From a checkpoint of a small mixture-of-experts model trained on Wikipedia.
Size: 16 layers, vocabulary 32000, 223M parameters.
Experts: 48 experts in each of 16 layers, 240 GELU neurons an expert, 3 picks a token, a softmax router.
Below are experts of layer 2 (counted from 0) of a mixture-of-experts language model. Rows are named router (the router's row for the expert), up (a neuron's input weights, with its number) and show model dimensions 0-127. Each number is 500 + 50 x the weight over its row's rms, rounded and kept within 0 to 999. Numbers have three digits each.
After each expert's rows: "mostly gets" lists some tokens that are sent to it at least half of the time. This comes from a sample of Wikipedia text that the model never trained on.

# expert 8
router:517537526534459572471495577468499457546503445469419424505581531519443472519518466500500438524424534568500513520467491550497537518437456552527536467487507468550551499463545533521437524525554443480529525491524511507495555495385425587479484513489544471548538471542756511547470543565535460548542470411554469549484524467572476408483491486517472378518503548482533510439596569502465457382524
up0:414455404547549443527497471518474540514557474467417391510500533542505501591443443433597507490525509603499587603533504498501439439579475495546491473489459403503539519468455480542500435499471538426491504412461487538387486489547488426535442433449404585494551470435454525461491514504542437488492458626553470470500449576498536430537577446523462459537475470448540488511394415532528521436503
up1:387564540447427449645395476461473495520463497515501581481590537422519566471441537499534567469526540510488514551529550526455540540586505480502510482448446535518500543547499532489501472506494426569416502550460508531465523583486493553571591480540458492371446517535553400457474399561491400506520463518494483441450450466473573588554492403524437410476472466447397553490441491496514529565512
up2:431502392419388516372620426400477444536489481403563530491493526468421466505490363479484558455422457460563469535520572543480555395470564490504482519489514514536428544502438611553620513482465517562500483545503541507521488498518545509450589575572525499609490441580476447560451479596526518486447455486420518507509501495503539501432555464536480458557516568526452574498515548531537426575532
up3:506513433536430514459506522429463450379508572567473512511476455399522527494363603507579485469442493515488486535529596474470477493484442543482494530544500504554386469459476450449477468472531531492548481510492507463438471443522588463508554485513532392456465508564454429522522497644540492535489496439568453632447515553427562512557507463456503516491453576559566519578479468505527559598487
up4:534466462469460420527473425473436473518482501464530453494567491479486474547450452509508536508468441507512535455516425493505439531438436511466540525530596478440521517486471580578600571475468448460500496443547528597469518414515468428417530399488409545586558472555547498504453480497607437525436481486494353568537494527450517479555432498421472552609415575613531453458518500491452389511490
up5:548472454544496453549526611473454460464545411480437506500464476483523444518552505480449440491575546583439469456413420534407515513496528489453542581547462463541498499517543462417460545505462471465511465544517515534368524538503418516483498559468528518524552555482544470506520580431625549484518488505538527437478528429460558488546475445530430455503526519531540441487509534533476508461484
up6:497507514516614543488508448477496472411566485597490528507394463511486526495496458648470476528580493401584407546436565531480489523587500489420491532599454501563446538477436591406522486451517512532535447424467451463437510497489514470552515501439490509528543489585416618528458524508532450410554526506541469422516535515419546560518458543462524542498514463435542557502499463431508530602446
up7:406472455483458492529445523536483405554599457563530453506384451504535510464571502502465492518519509458540558447554468417488567518558395434535560498485434515508521547509541546464567509504409535438497431552564482546523414539489541527460542512414523487499489486529500531444539387583511503434501510613497478496474462484453559517497555431612496602398561600520495510554547586541517542626552
up8:397581464444520425529461488353468481533528510500510519468530444514489512420447485493447498510484489442484533560498480533438470519558506474482563528480445439477428455473443501489499463542594492436478517487555488506491481530503419503460522529569418535501458480532457503500498521630548469551503484633602491582533533508446515548507584479494589530525475492542426528565519483452491470531454
up9:538465531356521443496486441542458586439425451460520538486494510397503473470471489452555458458495535551437548455409543566438597551505507467488480563582450522492521532521450612449535515548506521537489522358445505489520474575484520454556542486463458537471579449509467533546511519431464566473498504571507512667519457617551500495558483407546467549537533428516465522496519398495562539473490
up10:531424496417434487435405505533570608473555552527495601461527602458510547433478540502469526519532509581620582529434551423483540613552573400422480493546530651532555468522475484495442544461450498449527485365506609473445447496499472447497585602524468489559514487519434475551595493511469601465540536532513547586559477473464614531516485464501517468562433424455414490456490496478518507536490
up11:420529476461506458491529553526457542501511461373549484476487557513520475457579497539544501506481543502561496457435478384503539500486439473407517562371455518448521449544567454493490474482540468500460452551446537467442493494480472472598469541583464508534537468482517442334475501446494524503391540539563538465460442509450463568522562423409484545495566503415438519519503489502491465543488
mostly gets: " D", " U", " B", " R", " P", " C"

# expert 6
router:451417481384511531463440521494514522461549483469455454470531445487490492456479433434490552524447501414497493413437470505483428443496449534428538510514510539544561489484498497487563531540507476460448519509507473528462500523522530411458451499470620526609504489407521344501520492523566548529493432439485415652534477546527486401478494486509469511501610491469445563401494536532450534462478
up0:396561460463471448532459455480582431512442482533543470542509585537469475408523447393478616543495552391528496530471522443547488482431425482522479480621497463475365462400541477509506549479534555460507527502464422527573440501480554528532489519462484593461452532559491551504510467523579429554496439480557445423565436456435571514615426467524428422453470586401486597530457463453501366536518
up1:554428538537544563459531521564464553488463479512500543488576479504480517547549493553482455520497543462538490580539466411540510599434637416496576471483470411550458581450520494532400397493480502532502476566440435520496507497457466476496501485540525414578493492607528594435478468530504472520467521456445539497472495440551409570452462475437484466569417478465505448559552517444504514417520
up2:520521499497528458473457411556493500505410448397593460511433532497500509416465493483491607554505520453485552547465523427471529515486519524539478549470525575505463423499532417513505533505512420524502558549522522471509393467484623537517528542504480496482404469485526467531440491510493450579544434537463496449597541518548498537443562480575486485561485475467488478556588433507509550491483
up3:439485548545443506575526562492538487495574553458557491565523508503545492537599518420469465512503445475434509504491472607564504488567521484570496423450524445434502498514522544518499448468582421477523474517410468493471482513455464391526474532453425490520514404513492572540623485478470417528482428542471477455465505465458518508537503413549578512453476499512515502522573447492512444511538
up4:471575477515535415480513436485505498538525456552528435388500496534485512461488543395542556623572469494464601486552529542520466498501475516502525470534517577547471541516510502489450411522540534515507482516537536635518544537396431481477473527581519470512479423531500408508528534432496502525486552483508496483491542528536515478504523433464400413510550516500404414492458448495520508544456
up5:511484519492445404496479516486530489529420549532459430439432597463465451486563431601598502520480490623475556452499471511576503418389415506575536502499515490499589522456493522522530506596475491479540591561474628543575474463514509495489543562498546496442541541468535510478492512493468534548492595570463482499468543473592580458376457504473537570422530536518539478537574557580453406411518
up6:471469418469480412514462508516537488500485575538457511519472510426454500465473461550505423533528431595538518626428451514524552514532448543459503517473519472484508448497516516556534501445532518516553453512565567418494505473503582557503508511435457491499562529491542561534555555470612425519470464491520407448514474505472410546491462493560455480521454552467387502523507464480501539561481
up7:512393540576448485566545527603551483495411514471379480436431549496421501531503505558519482429544537500534445481460473510499449496473482495496516509403516552545537476451490517583460544510457479526492349468496559480411505454566539530509567398469500491476456558568515540519479572476484486454480464480520434431468446421543509439552425428513480485514443442519469470542427515500542489549473
up8:446508454561492569462510391545581480511535579412547470528521461553446570658323350482430502561506523510555503517423471470399530475489568496545547447421483438480516462410471555587447426518550451543481470471419517484575501508523578545424510547550480541583539488484584536517464491473560365454468451467526461461556530509516582464410480434542479418472497501384464499577588507538589506546504
up9:602428512526506438502465613443575536441531567459505499556533556402540521439424449382492537434561486525483544472501504464517525532496483544521489553543487488465495506607465553558484502422578581525432535549525491481463436568492454595446472451697441552495514552473522515502518544486462490486485487585566490425496497457522495567613471489466528429519449553481441458488583453480462478509489
up10:554518537583487543511432403489450357632400557587621469408547526539512514452467445464459574538498629506523451536450496552559453488506436447505432515537503393549434413404486486458375495462494564583581487495480489515477538490545561514530486486511566510375485476514526529385443521514561542474482440497553520538528499515449523465437494460445516566539460605608513478530566443474497465500495
up11:540385518492538517504494517466450474502491552525492353512440554557448568468438458528506503527523466471530591405530447497516501500432443535421394533381460546637543482513468475511572365516524551512585418435529562552485504462503522502526577405522542517516411512465526516461560625436497479457524504417432435385444484466539519490467545499467504470545505513533462437521529478478484418537511
mostly gets: " won", " held", " served", " used", " election", " released"

# expert 0
router:497560489548392487537459437459583533514429514503481408508546572493340478548558523477469575559480521552493502556541498471541529431488484492466538489453426484486491557490502585543495437439454464548450470476501520537340391478533489523576512571480484482535460415567686545460603520489501494488404453565552533525493496457553480581470508432487440491512488492351544488551511535477453529473484
up0:447491566511575522515495482427508557534510462451458485547521461409520494564435461449484452493457593480532472492478525489413469537485442498470500518516439599519463481470495522517406427528449415483478525524553431507488562427527466511357472476493459481504415544569510535488499514470509517556641458551449421497449445439522521508478504452527536433510513553583530648525610436482535523599559
up1:633534567488598480470586526580430502549547520469524463580444443485559530512537394486517487502503558481487564454507545478507507473444549446560461530492509478543536504460475494488468567680490508544510408455489477464539529502450463556510465513507528468507437520507445508484444499406469547515511528451470479460502501492546551415521496575565484484512527601452444436541563491478493529504443
up2:449503515557473494534513537501599578465380345541668513627452408421518525463461492509490452479566496483454468439498539487517547409579563510469498460514598524557438440468512519447444551497455552510542485521519487482493532520483465475459476531542514489562487523542398405550434479464510560546603544517410456494497467463536463503541484577483478462395432575555497514561455502511534526548459
up3:588516577536627420411512508550496588516518330421555511548542503517496433520504447447504493389579576520485440487454524450538564465476508469460483484429559499462473555480481497436494580511454465495465497443483438476508461499553487562476559579492622479582512495528522457534533547431466488512525488501629429485534480491550549445500554461589506549467556560503463457648525541457572441485473
up4:453483598469547568473497474549458467571425477591450462490504389515477525609537501468547494441570533490503450505486473474493580503450474487436504484389587515475522509472504545501516664625475445507478461470528451564495479418496459515440558558567534497593487539454590461415488444507515507498513505542459379557474519507514551439458464581399520425402523517534473521553551523497478553560529
up5:579466477531476490483522540479469531494466460470424516486461429538470534526384483409555466522535446513443515513501548489463584519466514471519497485468441555523446536608557547572552599453433301479407453482511531497495461495545445473487497535542436570525516513508515402391519603459446535570457567501505453607579526542518489453517521507571595478449491485488429511494501498392498490534546
up6:537491507549525559476526446534550597461574543478440552525497508514491441460449543555449531447418573448499564425480539397475526450538499495469588522578438677500529481468540448537500534529466425536528453482565450441474529478465556445443444494409500464477426505466460513510437534617555510566589491519368533473512434519466432464487582499585543471523539443560490591420479480358554470581437
up7:519477414527545472484548621493495514487557380599559423501462444486521492506508570544518453552522444404484426526497509460526532535556460489561430528455421514461553404448519504532392452459612539388622525527475394512487570472503474476472478524550518533462511526423455407517438566496449564430560567480422477454460470445498441464553511609490465470404497512551577517546494570450416443635560
up8:486498578523452464502559447426528524527532469429444516481373513552488520538465526491537467491454571500450512466477563429465538498466506435528519518476481501497438499548580586592522537556516324497472549592431370509496426532612431517473569498584499504485524515556536545476533526487481504500489525510404429537624498537488437474523527481597566474481512554507494558451533521387585513554509
up9:580540573577599478474526431510609599523529471525523504423459412555510470493498374540542472537512618513485551400510524444475591538527497473444508524502515560496544503485510458521396440529554514440384477451497507527522543520522554551436494540477489472474553537547475528511547522511483412497512470497519503539553410477460511472562551457607493469597476569496545468515540461510489448511526
up10:530442560517632461402624468492476520488522463521516488506469513528522484446483497504533444493492533461441496408429438564484476517509521484463466481537569515489501396515624490420449541500541449473564467493509528506540612473457488523377501546506537530480527565478481484481383458496475521535566519472450461532523493551510486448527489565491569451512556504553455554436518413510537535521493
up11:487492535543458478447572470527485478496496578512424587505465437482532484449552451543509536483502430442473352453430550514501402457542522520570481527537435528450541520431500477471536590584557541458554466506490583558524485494398483500469552595543595508586523509520526521441555446545445485526528494483472463501526400461461531449476528586539534456568459510560484505454539498548431499658538
mostly gets: "-", " (", " \"", "/", "–", "("

# expert 21
router:468508445440433525585443589456486566429491475472418464460482571472559481550581443481481514490518501538641552488483487495502541488410407502523489539514473545530522566524463497555561506421519468511360513579478471550489390477484482578544488423454557447570473440466659542476527501500603433455479444568513462500569438552502503516413478474485418374543468431462442483532546516483501565486537
up0:524587513587476474395574472342524497588458506462491501502475414557418515502410549437485467588535535493458533529481549479488457461529580451503532483508502451487472438487541491473479485671437529487529512475537524532596611491491444438434512577527532520465531501527498425461461524552512489541515508464490436496472522426524536438519547498508604510477527577538482524464482412524478489550484
up1:565553559505447572470593433502554404539472498416546481496439491494515489461446558530562470374493588469476410587513452507484534650496538470466492434526546504488513457493514437464352373546561471395598461473508606487492528458542542547467499599555553582465495553494523490494475535462360521480528511458518481465491590482544576554539535481498502605453571502541496533508530450520522433454528
up2:615495590440515464542543478536562512515543504511481589482447478429521512511527507513574497517548465528393454448490501544467530515453515493587529476505547522535476436603487494513548378557535428469397575542484486500540444499510471584551587516560569530580504537506580503443540486460496427445560460434520509518539484542519571521431563419528521466483493576407541540512520453462521459368519
up3:447513478437453613504486502398503422484497575519439429469462467621466487490533553443545457565485478498495388566502471451525511425510502549416528426496545488358472555485518516460438529475500550519567515549466522518520496499491428579516433527529568516522494467473456526505557543591449538620459437448538515480478478510539590545486487531489556472458402456521498446484517535478468446562505
up4:550491533569510530436570465452568519570492526472539422466566475498408467458432591467495495499530531533431501478454508540474521572544570462477499446489480459464492459470557463493473511553433507455555470476546553524597611451499459460420478575593478515466571575615559480460393522556461408537522520396553419551488514437542556399536575464432545502460503554581506511441480464505415528492567
up5:507469650575413461453516406472598528482579579587472494484439526553424487516522491471521503542511535535497619445392436491512519405502523424424509521492518482533476534524502581535473420587536481510550524538449474471565553506475441518508585472478549447427493480464590533378529499495467358479623465523516514537547478466519467543532518516481568489502618503421503502374488473508494362544486
up6:498471483512534517454568450414496474614494521513596480442519415523419508427397579476535452505549497478416458516461471512442440597585564416449480474506485458513476427512587451453458468601406582416521508506495556492556613448514457508439562609587491535393577566564552437473439518556461393528511513410551486572441536409533473430521548487439546544503456575552526560438483444549472483462505
up7:504457561562562471455499433344506413544484539469521375522520443569411507489466630480539415526548460469433529580540507445541516486477537552402497420412509418453507497510567577494439517536516534511552481423508487488504547507535438416463526549521505589505502547530546470512451518494458536565504479450451446526454517415591532468566561478408532508424546493492519514444499490512497520589496
up8:484637530493492488500512493452563505479498434516431475529533502509518472498507416543507491462454441440521538531413615467525630518457515505495480576542462522495484513455534466587437536519441465534469577482483492589462568463544507546510424510507459501528545574514522540479444509438601394490437471492405472489561471552575540421537632449570498455508485553592523482545535600451567395531537
up9:510452512430542433508489525395523507514481426454532399532508499495518483477469452433508488573491450617449582497576495532464579449546524511439487407499453477497489448548500449485525338468488468510480496486479478489474531507557519537360422466501473505432486522547498563537532582484502490444548472483512538534542570531561479424525487473460523426467489508460444516558454412481471513433522
up10:487452502573488506425549421431515574570462499464535514455487445526427492473464553463521481538491542478401455531486518547457443553615585438505530478488491470503466436474575468479483510592471513491564483514503546501558579469506439449449504562529482574387612561560513456494407541555476413553479531440537451589515507474510511391537525465442568509502456603545508502406456420509483458553497
up11:488504567538443535485544397481580408516482549489512447468497451566465499477496598502542423428497556519471444579474512461467521587447530402352482502471531500500487429449486503494400438555560518424578501487486524450501558501536501578441522550579566513465469515423545503478466521544366526598552479451609482446448512475492539517469546518452537516428574519541501525504497466531495438552503
mostly gets: "==", "===", " ==", " ===", "====", "\"."

# expert 38
router:507533530542451541534557531610515432456522496554502418535508469552509524525419428589493546553436480543449554454475509535501475555416531428515466462473461480619456521484447481407476510506545462511565531415524448510526580454426502457453601522465486483562430516490489459491493549526570447558558557604477508602426437462470550517520455534490362526540531519491457412541610568525468570359491
up0:505515582513510411608522445504568526568461534388521563453462514518444525578495443541499526374537480458488493487466517519482473474503531480478476475494415572500493553515490519494521528538515505466522478500527471529468505456523513460463441517511491457539461505580462505511399496517549508531483489517467522514406499490486577622531612492502425552495507542552366544460540410539499433498505
up1:507583538544442582468517502467434477378496513460547439471604516516483484489457492546506486449491556505536479429452514493525524523509456459411560521465530501473497622506548539615572483536546434467450561426523477495481482476484519533451509496554529424448500485638566545505488458542491432505511484468463462584554500510568462545474481506461513563472503544537561507474535523498526543496527
up2:472454515527474471462472377459450489484529531447530552527532524527542518476478446486519482540402542515416506457471533482540493473499414514525449572560434539396468436428512434539421475591471499432456504594503455532558461463513471540471503516407421418517624526517553437414507516486415395549402541576591453541501539570454517494417484438507467493498506465432396447503531455540556481517525
up3:577497477478434531434580506430452549502591561503471513535528434491562539430467443538402599503519465540534592531476469550372476482605515474477557537518479469513419522506528491553561603483452450534535557431449465461520477428496458548548477479534514492484484471547571432521562493541617551363472425485504561589579490556505605440510563559497508458653468470541473500402555464483430446392399
up4:546543557424633536454480524519503505514512567473496518485424520514580469545493469470449528506449506439580472487466543585439440493517595564553514417489518428409562491524508449573476486558503380384382418352577533482460519436538457489488470504595574504458568521580505565451471557515560487474461498426542472534502500580555528545421485510502553515535474496565389605622478555546530529541575
up5:430552513569557408506465506515557537492531481508483514462428539438567508543545510469500498492503516530532507522505506467527497450532406517484500393525423514519572509519541502420499494449380501423517432577566424525485440440487446471484534538474593397433521493500537490507510617546507597509536410485512447386436529477532490533528593463501513439436526604419614575444490484455521443485492
up6:511497472443447562545503554476541518446551521575496451460444551336516593587484531487541465447506478527598490531470554470471469528452526566387523483495430459589544486460515603557596464547478494500463512534525554512492486498542471486536453499578453476436471457544522521487574540495550460487545447551498446582477441581557485543503496466450496443449549476462421584464505502382470531583551
up7:469489449445544431608447526528523585499385530481421469448416549504442459547521353465544487554462511501443461577446465566515604436502444426528497482517431547593429474631506626602559519417447439443403452488458471484471457526464491509576508485451520443453456550516536483533591514496590490520510360521446511521449617513478522457537528465407475588462513511450472528480491494551477513479534
up8:496491460389515503418511503428467496518473462435444536493512503480415473525530442525509541488522612537560501604553524441429618508542486566416488538626445477456594540519571440494504529463500494497407512567557544514408473487558564595568517415548520511489511485512549505510642441463581459453445465497602525524613509457512469541555614522456512420462465513471521523522478498497549473463546
up9:515420449396465461540501467455449506450427547448490499502531520424511493453535551385483493450565381473497567460505468462593509397391451484541483505358468526549541460515524524599527486493385460549544539501469550499521455466535465495488549524565480521489541543559531446416489533493506518450506462512469506458532511452586507540527487451449500561480502536507509580453446540421531449491547
up10:491481449455562402481430416533473449456514472503455491445395551426402510503543514452531561463595479468568478471549455398566548464482537508602490468537575427483570519509510373607505440495445434378427437486524471426535502574519527540474480514502452492440516548483528583420518494468505598496381518518522354430499520518524436482479461483495479488460501497498522546541463399509513596505530
up11:498478536524505488493499537419538536488522478455483560438501443495547540518485535497495471619532524537512479491506577549420500373486417533481480516538458431422512497486566559465543490566451443507478541476485500437445451474493422492467479538529464593492491461481543511432562602518429462533476527498438497485525464491518485514469505492493540425423428510450432589514542468497475426507522
mostly gets: "|", " St", " J", " San", " Al", " Man"

# expert 2
router:495535508511473506484593577459456480462477537498534508511495457487570536460527472550598456483470479475529522474536573417535612575455516523573518566547490537502521423497464546442464433527576546454481565509535483467435430584489514513573541433522542560535466557474428559471499497420428564540547454563487490443506465585439567482475462575531470518488540574551485429535511521532546514483520
up0:471422554473504449488475403454524592547575575471431515576492490483489466509451600482459554579491506451384463470426461560494466426612550465486512475473466488561434544520562476512514543482443454600516553527493464559542539483540414411405449539489482461536571536516534511458489490545496462501574463514488561515460523431544491466554562514530552440461545432511482510475458543468472448573507
up1:467458518498577524533516435514537512475500475440532485413423697522542518468514468489544519411522558587498582456416486586400459476472450461444457577463493488473475543575497452544479467496490383482496457402449506518512529562552495467502456581434356497487463480581482469472476499543456504514526436566457579497558541448546503534473492258470497471640436438476424512477483488434505452556524
up2:442506455552448525541484461524476474549568509550478490498614461462456508403477497512441480554552447626409523555487484535483487526588542498533488470527585523474458490439502431439438452537512520373475493416481477541542527440460529521554408475448521518464449451547484492514585480556598493531527411493523506469617508468492460523458510449469510416468467338406439517453463570467483474513507
up3:501453489473466468497485480488501576582433508496428448512572439487461470523502487508403588509490487502418530468509536516526467447626510507547414459505521430583484507593549414487474504507423474544519470539507447475540581548491444370462488519475487456520536547549497465540490479529491427545442572440514569597523450469517470458511516595467585550532519452475531540470443566550489446562490
up4:417503419464543473470484529470507619386432469578455460531497509517504493463543518465501524591502539443495581303525509509532533476513516475534471550483525480517460549570523557531634545513507362575521545510473471480551513540445480464473472526467509479420534442540493521408467532502518477497510589479532433542529500464519505564441501497528559497548499475368493494446570440478426541450475
up5:539488538527484368539466572507526573565554546327663523474469458523536512494460444456500471514461502452522461380515491500451499522463414490461470477519516544401608472393534512486489467487468500508462525410488536453460502553550463440522461508569558400508528417470500489339512514521544506474442530408394497510493492469495475456462559466532538442476497557514538495514580499460497466528537
up6:564535629619410406500466499468534491483604555441645517605458585491507449515519404512519513530489501438554552500523468492505477448502488577537497539490497540493450499485507525567438442405550456489492564588571532563566506440502520423504602485460482447531542361471562546475552504549480397463476429461489505517497438456477463502501595455470523405555568472465536495483495537430505453463529
up7:488497493504509422473418479494540529537444562517391503609490463535468485598522575516412552505516480495422491516519476552508503469603449488469435523474528461512462522542508473475504577514449472611488443465556496489555593557478446467417504584499507360450526469561415454454472514590492508556549532532541573519480466494547395493480525593526579580523562527498517502423448513508478475523450
up8:450438502563547524497442475436571545505508542497506463462523536429424474503448502412516481433579461552436407436468467561474498445542443491453459482457507473533480554526587452486507514489388530516491545511501573557533507503521421468430449606506489429490543495599606518451475480546528497429478472503538504577505530435583492545558535428534534445526447374439416556421487551471441512545487
up9:481427483470523521478332497465515451580438481572434459528439488474460433515454455481362565525529523544448497449456588531472399435541451395522525474501458484470477472498529467428519625458448592574435440500506431445556543572424485445445477508452452409549542544569477523534530484501539540541382465458502541576433524431531430444505559603408548522476546527475581531468488536522503489537474
up10:566510454501495380430488425515581520529541553544481549505483550521488477495492528522437583560540519519455479450482471464568509480483466516499496453484461453625457486538528360516500490528426564549447449588514465567435532456540519480466499539465572371489563545510477461512455505545551539525498406494525538518434547457466479535546517504555468581518540605580544493498431419513542431483462
up11:487485477525573576492357508466462516515453399526465503455510463502455540472454409468455479624507407460546520496514471466470454368537562426539537436460459529494439567450566423437577576473457535548563437522505454522590482490457472337469466491445439467477513462579460533496503586515554508502421558496483539535543391488586466458473523484442516482506446391468517485518504491507509605583476
mostly gets: ".", " is", ")", " he", " He", " It"

# expert 9
router:497437563480498431469593492534491509480489497529444614517510464465580502494481508528432459499512541543555509534473464527586382518523496401562566449518522513468552452450496438501464491612537574523557484525465454371440467496478538548560479495423434581473528525473438569567439485463444531452478584576502520469558439422490456569461495545406583543444469575603554449547502488406513453556507
up0:534498509555395524514463487491547461527434489460511444424543462477482495561515476437495520488544473500473550433423513514478585432516425572451528523472446453508486548509596500552546505424439448443455556537529473550537415502475449507440571482582591521524543423552641497426531518513644436505472470521485477551525498548564583479462588505499516475509514549435467569451533544490407477501478
up1:484612520564492525471435415601544388372426574541559455468487478537496462514510544541430456562571523522574520528531507535423583475517426529438490520486452528471422555501505515539464479432500397482412400554469481453483402477493537560457595574508450483509517492421525498486615597519509456579510416500475467537425496519467534529524510503455489459521560443435431502487535611481512457378566
up2:474497563552443457377500459552615484513496555454456511452434494612502578516465467423527481549543511541522500494404490438451587435493435455485440479459490467509386469575492485570523507528427416502459455623486470529481494622537410441417589554622537499543574477525612472417509558530517536530540502510503512534535491476561539431474512509529566427559501423445485536523492529465544437438495
up3:528547479529515573518498590458399390561437548450487505584516510540426534440527545524509519471509386468433584438473530576482526466509430475441470528538561545548507512589536488576542538406436474469461551531541519559549419552508468520489548498584543508427561486572536448520607542547529497456447434514460485639503480577503562490557586435533503450566525400421460459540517504465493470380504
up4:555493582481509467475502562459527474514520598503492482482446549532392500560511542525605461594469558459477531575431482664514490531560495601410509497539532419504538535508555520463507422425499426431506533492516461584576547501513439501497546428555539466429525466551558490504510404539488463446541413512532420499503521544523522518525504451516516424534529468505492450529487490473447470502549
up5:585506492467457527537494479479544492505434568386613460470539514474466429476530490611528449495522488508529476475486479515518615578479486569477561504512463557435516564500434475444513536454556408511454423613475539469420470530479497506516424455535518451533490414343544408536581550536578483427538438415561479574446591532507502519587565542560423501628553448424573522443498425522513561290501
up6:513514449458416451507478602530568377533534523510492494505536480571550529500507457491621520443503482476507481497462370491565500487514463465443624458493523457411488428508540502422518453498452499421514442531451574518399447555513476538539511603578498559510604569539614383499483557415562473471434516469528488506514488510555496423489456515506505467430519554476439456583512670468560459517518
up7:482544511588564478442501459507547500453479420492541487508479551635424476508496515464551516553566499465399538470439449545552548581551533468457524535429448527514522506511532497438475524480530427486421496492492549511475482545499463423419479489490444441557511526493552491391621454546495435560543484559527462558426572538481511494607447417562544403529497470527488472470469483462516446468503
up8:454493571538403488526429438451585493577447483483490479464395499530440492545541544545552479563430490445397467519471420460537553424518429520507483462501535441473493528430542515633595477527542471470564407524458486539568505480462483465451486510405484529465513486455491487545501532572449447474521494432448449476522481482534485521527499575515559598557525495518571567504532476521472434503550
up9:521531527586572493454449484493489509381462484473524456504520406561520443424483516456636504524594455510476577431496508492492544481572535634420542550425545435458528444537449445522429525397522498479505475426425482580536573500470441468464530596577523514437600484515494385468546433427446527524399503511526516557479489516518441520505429496570487508478430490533518502465581524552562464599500
up10:488495550525636560567490461512592549546562436541483434516437607497465524562530460470543497486506533533549502491376523604526505531517496513475514538422547519516516498444428463536513394485438415468467538444551447465462503519535560530432498640456464482400499558514581582465461478527467476536509453538525440517491522506458552551455559483501397500525444531557486491407458462468543541472418
up11:533425530494454530431474549493495446493471565529520483470568530506479526560460467489572540443529500456495457556503580501452480551427437545409560479473474503489491536493491511416536469502545428458485487503510466502463461457541493571400544543453558518468436543506567411451476542539448459473475506531456479499501727506507468485487554419441458425491493473552416495516499589449444497490547
mostly gets: "'", ")", "\"", " m", " km", "]"

# expert 12
router:403535449488468525441463549528486434523474519517526548471491505485502565385474489476437508531533578572535467587567551482416605520407436397521521436484470414468476491482481547497471481529449573427506449486470538478401500483534532448525570466520509556510499530504508558532556557524578636429379499541524558447442466485504519436496555497429485401493541456448508601551447484496499495454488
up34:525520642498571475527613432539533540485606550507515525527556538445534378498517508419507513594484500515504559491415484562530513521491498484460458631461522446544538482556506540534516457490554498467576533511526463518515533499547488492510510521514492425510526529502578463411405425485386477519535476504461529480532595458501516443559507391483436474448521564557523427468517471547484383570530
up35:450499522445537529447502576441487579569428507561510435497558496500455449551508499540518444431439558508505502458565475470512470541570396509426481460490482520465537484467521619448425437545522479506394474479491536487518550536507469507429539445507580468492483525553544480504536535554517482548552536561565458498495562535483459565576434482431501535496505480460456522476491501584491567495500
up36:471430516481527491487511486473510486420536495492486469498512529490446522522547568531567420538450454480419515450475477550567409385562507545429502528540499530575513516494636521418478490451485489483588589551518462526572578394547504482455560466487551484478546481468551523420431525555429469509524536485515453552412548502593525531477607497415507473524519507548456551419538512498443476607533
up37:512486480482486518596540542563447547556384509422497441471494465478470478511517508499518525444485420549494439603495506502466432373483685543482530446536469493467496564484581385398564615475434438558532465535445547483531475457502475444564472529476464467588569492593472522428494569519549520597506558512517500516572436603517539434428560541499515524451459459514452553545506543512545553586507
up38:464445542492544441406480562474523404506527490484534418528468449551471529486579524459561472496544416497482524495519475500533467541488581508413471476400467447464484450484490527398586504431635458426582479503491449499509555508507479506339578582578564503452447532441562455442476511418465528463491528490506498498445590473546556486483498471505479474441539479532434477480441493518473516604580
up39:525447512529473528500501468449525573454537544435464434480485496491460494550532491467572482522487457486456490467405464572525452443568546544453448447492548483540502543507678513439552495413491476528541496473549543521592531426529487505463508536455554458478582492518585530418490465541474439483541501470483455525497531475614515522474549459461523485542524509510427580446543514541454540612505
up40:604511436423519432516472548497563503513454504394477486509569466492507467492550404478615449391446503530448538519483563504576440471533593591585548548488556496506533479484501428486499449456531445524524574502458541522496494484494542524550415453510523477437512583512544437520507494556536437493511461441453496564550502538422542470523560523560478558458464575589426523512498481444522445509533
up41:509460425479477618505498570465485571503519521447549496431611535484461442459530464401473476388519497509539485475418432600462433461439550548536503483521497513523516509506604530487563462416570506473558523466460458558573528382483494573525557493496497545561553510559551486467492526499518467427482520491503482534445468506524547511437503521466454459549470568474435480493472483531427536509468
up42:461468412452460514499545584492508503463474549425480412506497523615499551449553494437504472503527401510530495579460444501527490523502542557366461460453495438484517524496546521386526468427560471439538420473476521489457415533543489493468539574599573562453451542514542482496498533448497490491487538501520455504546516504592488458477506439473497460475535436462465511475477584490470496523401
up43:498481549537474514449482487453521523492525553476535429454515526483441532566547488519584447499492496454484511550448488525535424451506489576495503466503509472522503565508637523447542512462518466479536482569569508561622475461530507453509537495505546458499555420495639523391489513507473428519506501510488446521508491501596559480490570491502497463545530440511460645422621526480413536633531
up44:486615454460578489582482490406596470518537505460395481509417431412529512523446507506507472501460484571410451514516574537530523476576508472560486535462538570597431494599515470515574431504408510536389516509459499564546463473507484484439495527583415415525482459460551582523596431571476518489454457426420416459493440478472562485494537503563511460458530600402530572470489570462481535573463
up45:516481584499496539469450503429486449493611518538461434535474524580457513559424588555531385418521545522552522467570396495480535516449388546425532519447488491482506552466545515437465380427537490425406470482490495484545503504529456570479521492536565486544461513551515543504563607517530488553614461505530413491512544517512473480453457526422588503536551476475405501507447523466451510446551
mostly gets: ")", ").", "),", ";", " •", "]"